Weights of a small mixture-of-experts language model, trained from scratch on English Wikipedia.
Size: 14 layers, width 160, vocabulary 4082, 30.4M parameters.
Experts: 2 picks a token, a shared expert of 64 neurons.
Below are experts of layer 11 (counted from 0) of a mixture-of-experts language model. Rows are named router (the router's row for the expert), down (a neuron's output weights, with its number) and show model dimensions 0-159. Each number is 128 + 32 x the weight over its row's rms, rounded and kept within 0 to 255. Numbers have three digits each.
Before each expert's rows: a language model's description of what the expert responds to. This comes from a sample of Wikipedia text that the model never trained on.

# expert 56
Description: Consonant word-stem pieces
router:095120126129051122108132148138091142125100112084148147084105118118111143112129171171129141117097172090122120145162172148109080161131095119113106154153085142168134119123143103109115090130150112101165129129060153192097150123103151161137135070134151151178158101149201211086121164148113142138185115099168137140121156228167103094092033149121097118084107143136147118154110108146151117130108177167117192105153128181074116140140115130103090099099130068189166165122135145050090173127083148
down2:130143165169107090063122155119095157129189102166124157182158138138130168113092167139142051155124171116120161111137131121089161130165112098148200072222148152128079135098132047121138130132122119088136143128188192123110109104092097110111166134157167163134130156122108151101171136133137135113168145158155170185125117130119121144091105169133097137164105146115169078139123144151082122105156175065134140126056133115143146134180157114051107134102043155132091090100096145111135203113111160
down3:066114093165161141143142146146163035130147107171093134138128130111107101159161137130140111113164116140157136148078157098168148060143107116173153152109151176143045139165066124125068102073134177166076073119130097145127113079134111111117113173149090084166176147099145157126118203086088097123119106134130099108161149137109160161134085108141115131108127098150105200138165087112094120149061105174137165162098097099124106185144123100113105135194099173161157116106110090197098176136117149
down4:151187124128119048098120123158161095125130092169134115101096201115111175127104088148186117077135168144098111137096200131115144114097133147084152133159184126105149175091149150112154126137130100114102105147197130176125135120093070133110133126121142138159139116111090109177115089111158125122129091143106139126127150112134199117114125097090193117144113105103142137108102101104180163130142117062148080077162105123129222102150169189104144109100171058224166058162082113122127142124142152
down5:146107147096167139135077126081132143142112155101096133156121106177130146158130138152102057078119142152120097141120177130130112145097094190169197175106101076125122141157112082135142118129155102143118121143103122105107145104136131135091115176145121127085150105085172135165148135077158133055061111126142174186136117129100182115134185100059097100106084154119154075163044112096178122121150102095113144131107079211144070158116151175137052119097136157105148114135120149045102091132107083
down6:137148125145109137128150158136109102118113122112093157110120096198141148112080151117118155122115147108137122138121101177123119192234135099138088169113106192103126185139106159203109121106100107135165076109143092106157141111146151196110135101107140137099136090118194109111155078000160121104103151154133168133141193104160114167129139130133109151167088091102092116140122178075100142114090095044144099127147126073086145149147127117161127139124096142185140179131138154159119184125163161
down7:140086071148096157143186111123149143153128140100159078092127164157106059122078129157081145148115127106131179120085126166103108132123077118148098106132131159115150144159164094151119117147173116105097069144131138156111112052133139119107141123125119193114128096097130093094147098114134130103123175172094128101139093084135118114203105174180158119114101096115186095151133156153167092075081118122062139101118142148152114037213088161170174137111124111097154124112102145120136009086123112
down8:081121152110114108165189072085143108145181089079163135171156139142112142080113078104178073144119137156185180161082166125130150094121144128043103105155142129096142175084141138119138155104109109139122188136091097093112135076134162184154087099159186138080144144129150100131119109050145116078133140124110122068195092100122096122164162126082143111083085101165095146167129107144153126146142168188085171175110171122120171128105079118112105102151184128119159087140097139129127079165111104
down9:077193120124131142149146099178081123081066144116098174140132151093175172111148122184110117126164187112109131115104126058101118122144130137109119078166162122164140127115177136094103129119094146120106146162102142071173116063198121139165140131190113150088173162101099155123158127167093123111165152132156093189134116183156130164147094096115165067169141119143118133122106110118128144080084159155100127121173069190176176172163155147119109138169193163129168087144137158121073173173162157
down10:114079141116116132177161159106148093073085126102174100105184116104082148085124100157128233168145160138100091149102169102107157063088200116140166179137125108125109126105114166131184174142161119115113161104093132152094091122092114074163098110158110146096093143179164148144111071116124114121123176129121191127163154103145150143120115102104123103174160164110139143127160143118117117050141128074139142175082164125133148101185105160106168076137109154112084117169190102114130065186168102
down11:139100103100070118114147183122118108145139143066161137156125159195158058149129168065155113095105152131079075129131152097113162156134129095104127194171114092131140129120143118154067123158107097131177100153133099119131124090135141117164188114159108131165066173076148100111111064137126111162125174143174150132125174166109084111138142141084155194127118176150101156016151113078078131091126178145137143112088103158111095130173107136179131128139138100071163149158152136132107127191131069
down12:170103132071089132171141059146141141140100114131135081105106136145161155132130117120119125152116192089153182157135153127091164145143124076101095113077106148126100145175159109153083132157070194140100148137099069133086126107193121114100148107112124077159051137086116132115091130056104137120119146098128173134140074096167141129094065123096196156076132171085072160136107122208131165138199123137089108129144164074122116117096155144170124107126084118107141189083106135142090122124077087
down13:085135108155118165110127127144136164156078164152197135092139075130169119180057139156126075092138129139136143112146107086118085146098083192197099166100157131145179141101162129114153138097155125141083076106061084088158082180174139123126140072137188119146116157096167149119141110190150130118095110080115178098145181115109138131098114131120184091128092152091134122172129117147144148169196155072141142099124149173116164131107113155238116164141157091154150137119111160152103171138098121
down14:145140151106084085102146137128206141151151197081099142099119130116101137137201147081152111139097115124146157152129076142104129171109120108137143112107105136161152121131195139198154084183089107114073099127049180096124152151152135085172141187096112082143135106185187156104047114101154126156164069137118062111118081055115133202116117164068118107147136136132201092113150103149149174191105130114136134141133149146134114128144120168134123153122134123148090171179129096122133130137160117
down15:108109114174133147170105085066148139183074140134131111184124124122091133059109105131134053160131139148089112139132168111081099186150156099107077154171108134120090105072133113181113108137083140109110117100100140142136191114094114121179114064140116112164140071105068164138018116103118074160104118149105110142109097132099132106133100084141216102102056164091141144126095132110124121108143109103159125096094107115160139073143101100112139155106168088078160161079087133080113161128113153
down16:122159133122102092154161126061162129116112141144125146161083161101164110110111069129101153124110118066164087118122114138101137103115133066081130123106140084122103147118121091196117105119107109171065085151133185141111079065157114140083048160093163079164151118137157160152066123131114088116119148107143132162093171116115098125141137074133111092111129097140096135126119153123121145090157099096194106230161117154103138078182151099192146118176139158088081128074043119137073109143118140
down17:082152155123136133095077084130194176054127158166119105160163134127132149115145091162180160188152182102185095122136143156149136046136114146146070115160152116105109101134112153100171179141126138106150153104153105113109134074172122109144131187125128106103162157183102120143074170160186128108144142124090136097164131151149133105173155157150115068164128176109167161083138123149216081123142146138199170144157150179084151118106140108127133124079091136038129088147093146115109149142095116
down18:134180131051170129140115049156112124155137139102098127053109118137165085190049087109163139124091157118142141088118143161110119097155110132145118122137115115078003102109100114141143165128085111155074091098107122155127170181085112099176135144124133090144112121110115098111148129160168175150096109059131151077190128140105113079106112126135103138154148109076157136160142144096134149117151143134098090183103163084133105085138155114151134163127167063160065142098117125169085127103116186
down19:169098151079101126126092150111159138105119104174153200127108129118096055144108094102173127130127093105132154135166084108048115179153100071135146129151114127160140163092103090151072179137156140159140073102086129079155129106170159106130104079122126108173163117089110093113098123116046134189205188135183150167138127122117075134137173148134139076129156121093138037104105090131154181071117110156122140139123148143159094152115129089149111137093119113185158086118113082093103085143150127
down20:115160147149120172140120157129124098196094171107152091113125098119136145113121129093145148135106136128102123148167088134128040142101072189065157179092078113149130150115154138074058221079142107121151121150147129144119103098088144098050116082135136121096066152115102065092062107144070120156152143129155166152111099121191105114133113087159164128115155131123118144086161103103121094122135066167078129093129217148099139197101140133138125134147129133109112146117075091099143185101115129
down21:158113129104173142056140112150129167152177195161109136141120118134140131104137083143133136191107147124147133114150107126136107077129134122164079156119155177058151081079142126100104186138145158101177063116109100144172084146123179094075100154137115098137128105145121137089108146085120141198148128157164130127118077117102076132068146115176158102044082124112118120105145102113125079095122127161120145186164146062196097191187063134080129170142132119100109143117127079084144131177161140
down22:099176156162137175199121122150130111134130108139110145144172148145170117128106149101180167129133149123105158082140024150095104101107132127144086144182068127189176116135136147112155173137118132086095178130132088078123163059127149096119098093113104105090154101122130146124093168114172157087158139107143053149080107062100183128118151098157112115148121145107120108141104156142113192196112161182129155095083114146111149126092167116121174120088117118136138063095161151078134030161147114
down23:099087079087130085122132164088106123083060080158151111104069145072138152085136161131110161141113112182074195064090119128097138105089109136198128105107129122123116093188147153138161139107127132091124150089123164125179124160111104100104138172125098113111087171135139125076125103145087144115118111069111085153117144154118109115139147146150164178144090152129190120130100179157108144200141097103094104128105142157129106147189116156134054102098029130092062144096081147106122138106176088
down24:145131165175069101095158147117095159141156109137159161149157140127105116149077099156182106118163121114138144162154166160186082080103199147062085146089077146142168168083099180140145165099123138117106094144149096108115088128130129126120070075132165107133142082056116128125107228110093107095179091093139066188111192104120157087100150092069133134108150117098183140132200144130156124160116151116130132129124117151141135168129107118122096143126166140121083101171097129162196125148106171
down25:123112065131160169086111136126093076145095089085139098108081140165120145125091139162146104141084141158105150089117128111211123160142098105120135205095127050136067184109125172126211100145174117131080107148120201201094150182085105105160124118101146149137192100132113105100076125124095123065103140137171170118126161095141109129157134142159148098074141128183125063118142178136128140122096133111150131074158140126132164179132195122185144103164135152119157113102116128141117086157119090
down26:096119151145069130068111163130141137067129144120127087158114052138162153081109123162146091161128136118136120169118119135130165179079119114084128096127056166111069156144152179103139090124173167210151144144075067100135106167061158168173151115134124166148084119133132134117181139150112063086138123083095097174074159173092097151115111129178129143103107093142115053102124152144120096172153101122110109093162103086129103136106192186077165146083134151148109136102143122162146166132102112
down27:123130171186089125184105089054175158170158134128106104137174080096134153202152102185143097109102080156109107139104077118166129180069156119110112106141166073154122104145087136147150115118142137143125119115108177098062143128100097106186132138117113131117080151141142122191135117090107177110113154182055124142175141111137089146166118152118111100158126139208075188158142134191124098097110139115132067109152117149089073099098190147092134146106113141058162133177122096107129137134115153
down28:094172074158047134169127131167115133134151152129142094073129132149111128106149141160148109105192157143144092159162189146174093138128157088146128153082140125118100116151114104113166093148159145128116151120204124135165086165133125099108133133182103099116126075147167189106120167097161112140115110067122163104089092147171143132113147140115160144107139155156058175145091146147157205131105207194149095062158168163092137125113202114106119174141099163134117137113180139092081106135079191
down29:138137143143161089085136113089117129144101076159171079143096102111102173083121185133119161121129129207094121156181123103136152127112102108125134087160132157128105108088135106108109136082113094149127135145153171122114118080130081135150137150105171156211156140151163115174151136165097122095073107131158096149140175091127108105037108117123084087173160116143132054115053147145099199133163126142108136093151158126139134139085198095087082142183107055140109138119127168114118044148164174
down30:057067140166142122119111087169137122161094108099135175142090167123106148176138155086114119105116132158150135120099126044190118127149152119163158141092183143174118165130139105116091087139128132134172169111128093048105159176150138112109199098085135118135120153170137108049131136141145143130103137174154105142128159159094176108119104123146124211198103143153167076119182172095142127138113159126125125115125149081070164135147169096164083094064136145116112051178126112184139098093117115
down31:179094113193151121134095113178058118143184123079140176170155128104123096141101126092112146101120136143150163136187119146138162130170152174150115164112115096114088171158152179135097160081139141125149138089099115144079179150127145086106182085122080100143134159186138101135126141152083146084165123089099134161179169107154084096116137118118162152120139125149117069167167128142149164115199152125149131115118165158154051148160175136195087134088190097050144144124183192143160148166131128
down32:125033129118077082147129132093094168139093105159189124133118147146162149139131093159108146178082208188169082102155109100190082128122150108156159156168123137087149093125160122125060123132119150177117133179141134137107091139112129167098160106117106070105093120117076122135177136111173118112122125166136133103098109100105190204096139125154099120073138119042149139173097137114120091105104158092145048082142107119116162132163074144116123147165112150161088127079099088100129187140104143
down33:180112105122086100159093112182103130101157105144093120136119167134180163117061110129104146144149094153159045050182150156113166083127139147127107117081169119121177157121164142154166155161124113090164203211123130134151166141163131163075140169107166189116119163116093153158126149135141119132138098116142126153137163148171075125123087155149151141118070178168164093091126125115102160119116125153131098089123110091098211069167121089059134153105109134116159183111148164106117138178078110
down34:116106156114145121134156150108172157143102156094119072128152162146155145175108125153135198142082070062097110112113214103128130122163138127166130070131112158121073204117106141130119115106160086118090149136089132110145149140121126147109158109134172159088074133148113163159166155065120224100131070161153124105134121126153117076100151071161159132152114143113068138105248131155123136066081110130078100131130129132133103118157125087124177122053113096122118112115144124134145152156063107
down35:115191102051172140083172135109024147160148111160144062139133163116129122133103123149173141145136116050129178167207096138128128130137114127113119101111153149074102102153118170103209131113133183096129107086148140147093126168094156106061150154160110117164139107093105144187139078084172093095082125148119114104147108130113077125109148137128093106102141210177091105103180106142103159162146051137135119120122172147122117136088127110119169150050143121085091125117124100133144110139127123
down36:118120149145141124131128133131091122149087153141181138176169117115117132097062093116135182099158092120121156150111126108124119162159159154090147171135138119082108088143166235156106146109133130091127132077110143122154159111081181184171155201126100112112133087118098142144124077071155128138153186162099103120036111103195137102145166097109150098124123046156075171140113111143067092115081128165104113096120112121169159184112157165092109100138128118085152117162081093081135102105148194
down37:111155145152151112126124132144158091131097159142039158130151100112147142123139115061176075105176153081125170130099146162154124065108148114046148118111146118105151150168183106119110082119118155139122123132071142128128139116165138140118032078148112143056097146116138137120166122164184116126100133122159116059124111175130157138197114126091138182087096110104091130085199111124149077107131182137139149145113150177162166097153139123101126177129081110130178146155179084150064172153142187
down38:116146135122151131133084050133088139095152161066129114132074123134118054122130088169149112140102146117097102101065087156114078125118123080166138141120127105130146179123168136160159151083194152102170143134097173112129100136127138140140214061141138170131148156120094119206199115154094157104076132145164146078135166118097119061089116135131177065120143145113157143130127120117164135112103172179135175141184129199149094083104122099088105172142097101143115132150156105117134127144086049
down39:178033138164128128177137066167144158123100116198082101133096117100140120159074175086105122129152151129158134116180096147144114116100104135137089140141137198094130169103168168104156158140119131095122156114123179176134104145147091143158109112069107143119104191117111138105098142127096146169108143204139165145104130111109111076107131079168113140123087121108157113150096147063069032087070146159126076138141136150093156077060122179095095088109154109106123132156138126077120149138135177
down40:094161088158098189157146108149084148158159148127105136169185124117164129123111156137168114153160123106133078119098136117175146099102119079184081135125134127173185095088087152117143114122109136078166108109116161124093121162162166177172154047149094105140128069106098131137214085128123137126070124160130144132087143152195121133151166100155096187099113140150168130150169115173139099128155151066169118120129114128143125101071130139109130165155122066074197136099129099151112071099120032
down41:067142065170090118113133060114163133153152069117117193106151132112129079144125178142084184138121160165154126105112148121142135074110148133105066101105102062178204174075167135104175131067104099127094129117089107151136143153165096133115110089159126132159100080076120133193076078137171149127091144077110110141120189139086150149115144105159102123198130130081092131133129150129171120087166112122106181146119092148138165169145096145108091158133161102135103147178188118081105137113102096
down42:151136136125106129076057132133164128186091124155163097129091113129096120134121109133107142058104151071136100126109140166093110097130161099130188129171103143127110095098169161180137107128068117131101116141158108135094183155151139121087038150130133074095129129125169117095095131084103142139094120156103174106104092042158189102143110182135129130140157136161096074147163129141163154178161149082124123125129078174148142044101113162153119089105126099105163148059121135234131129111085131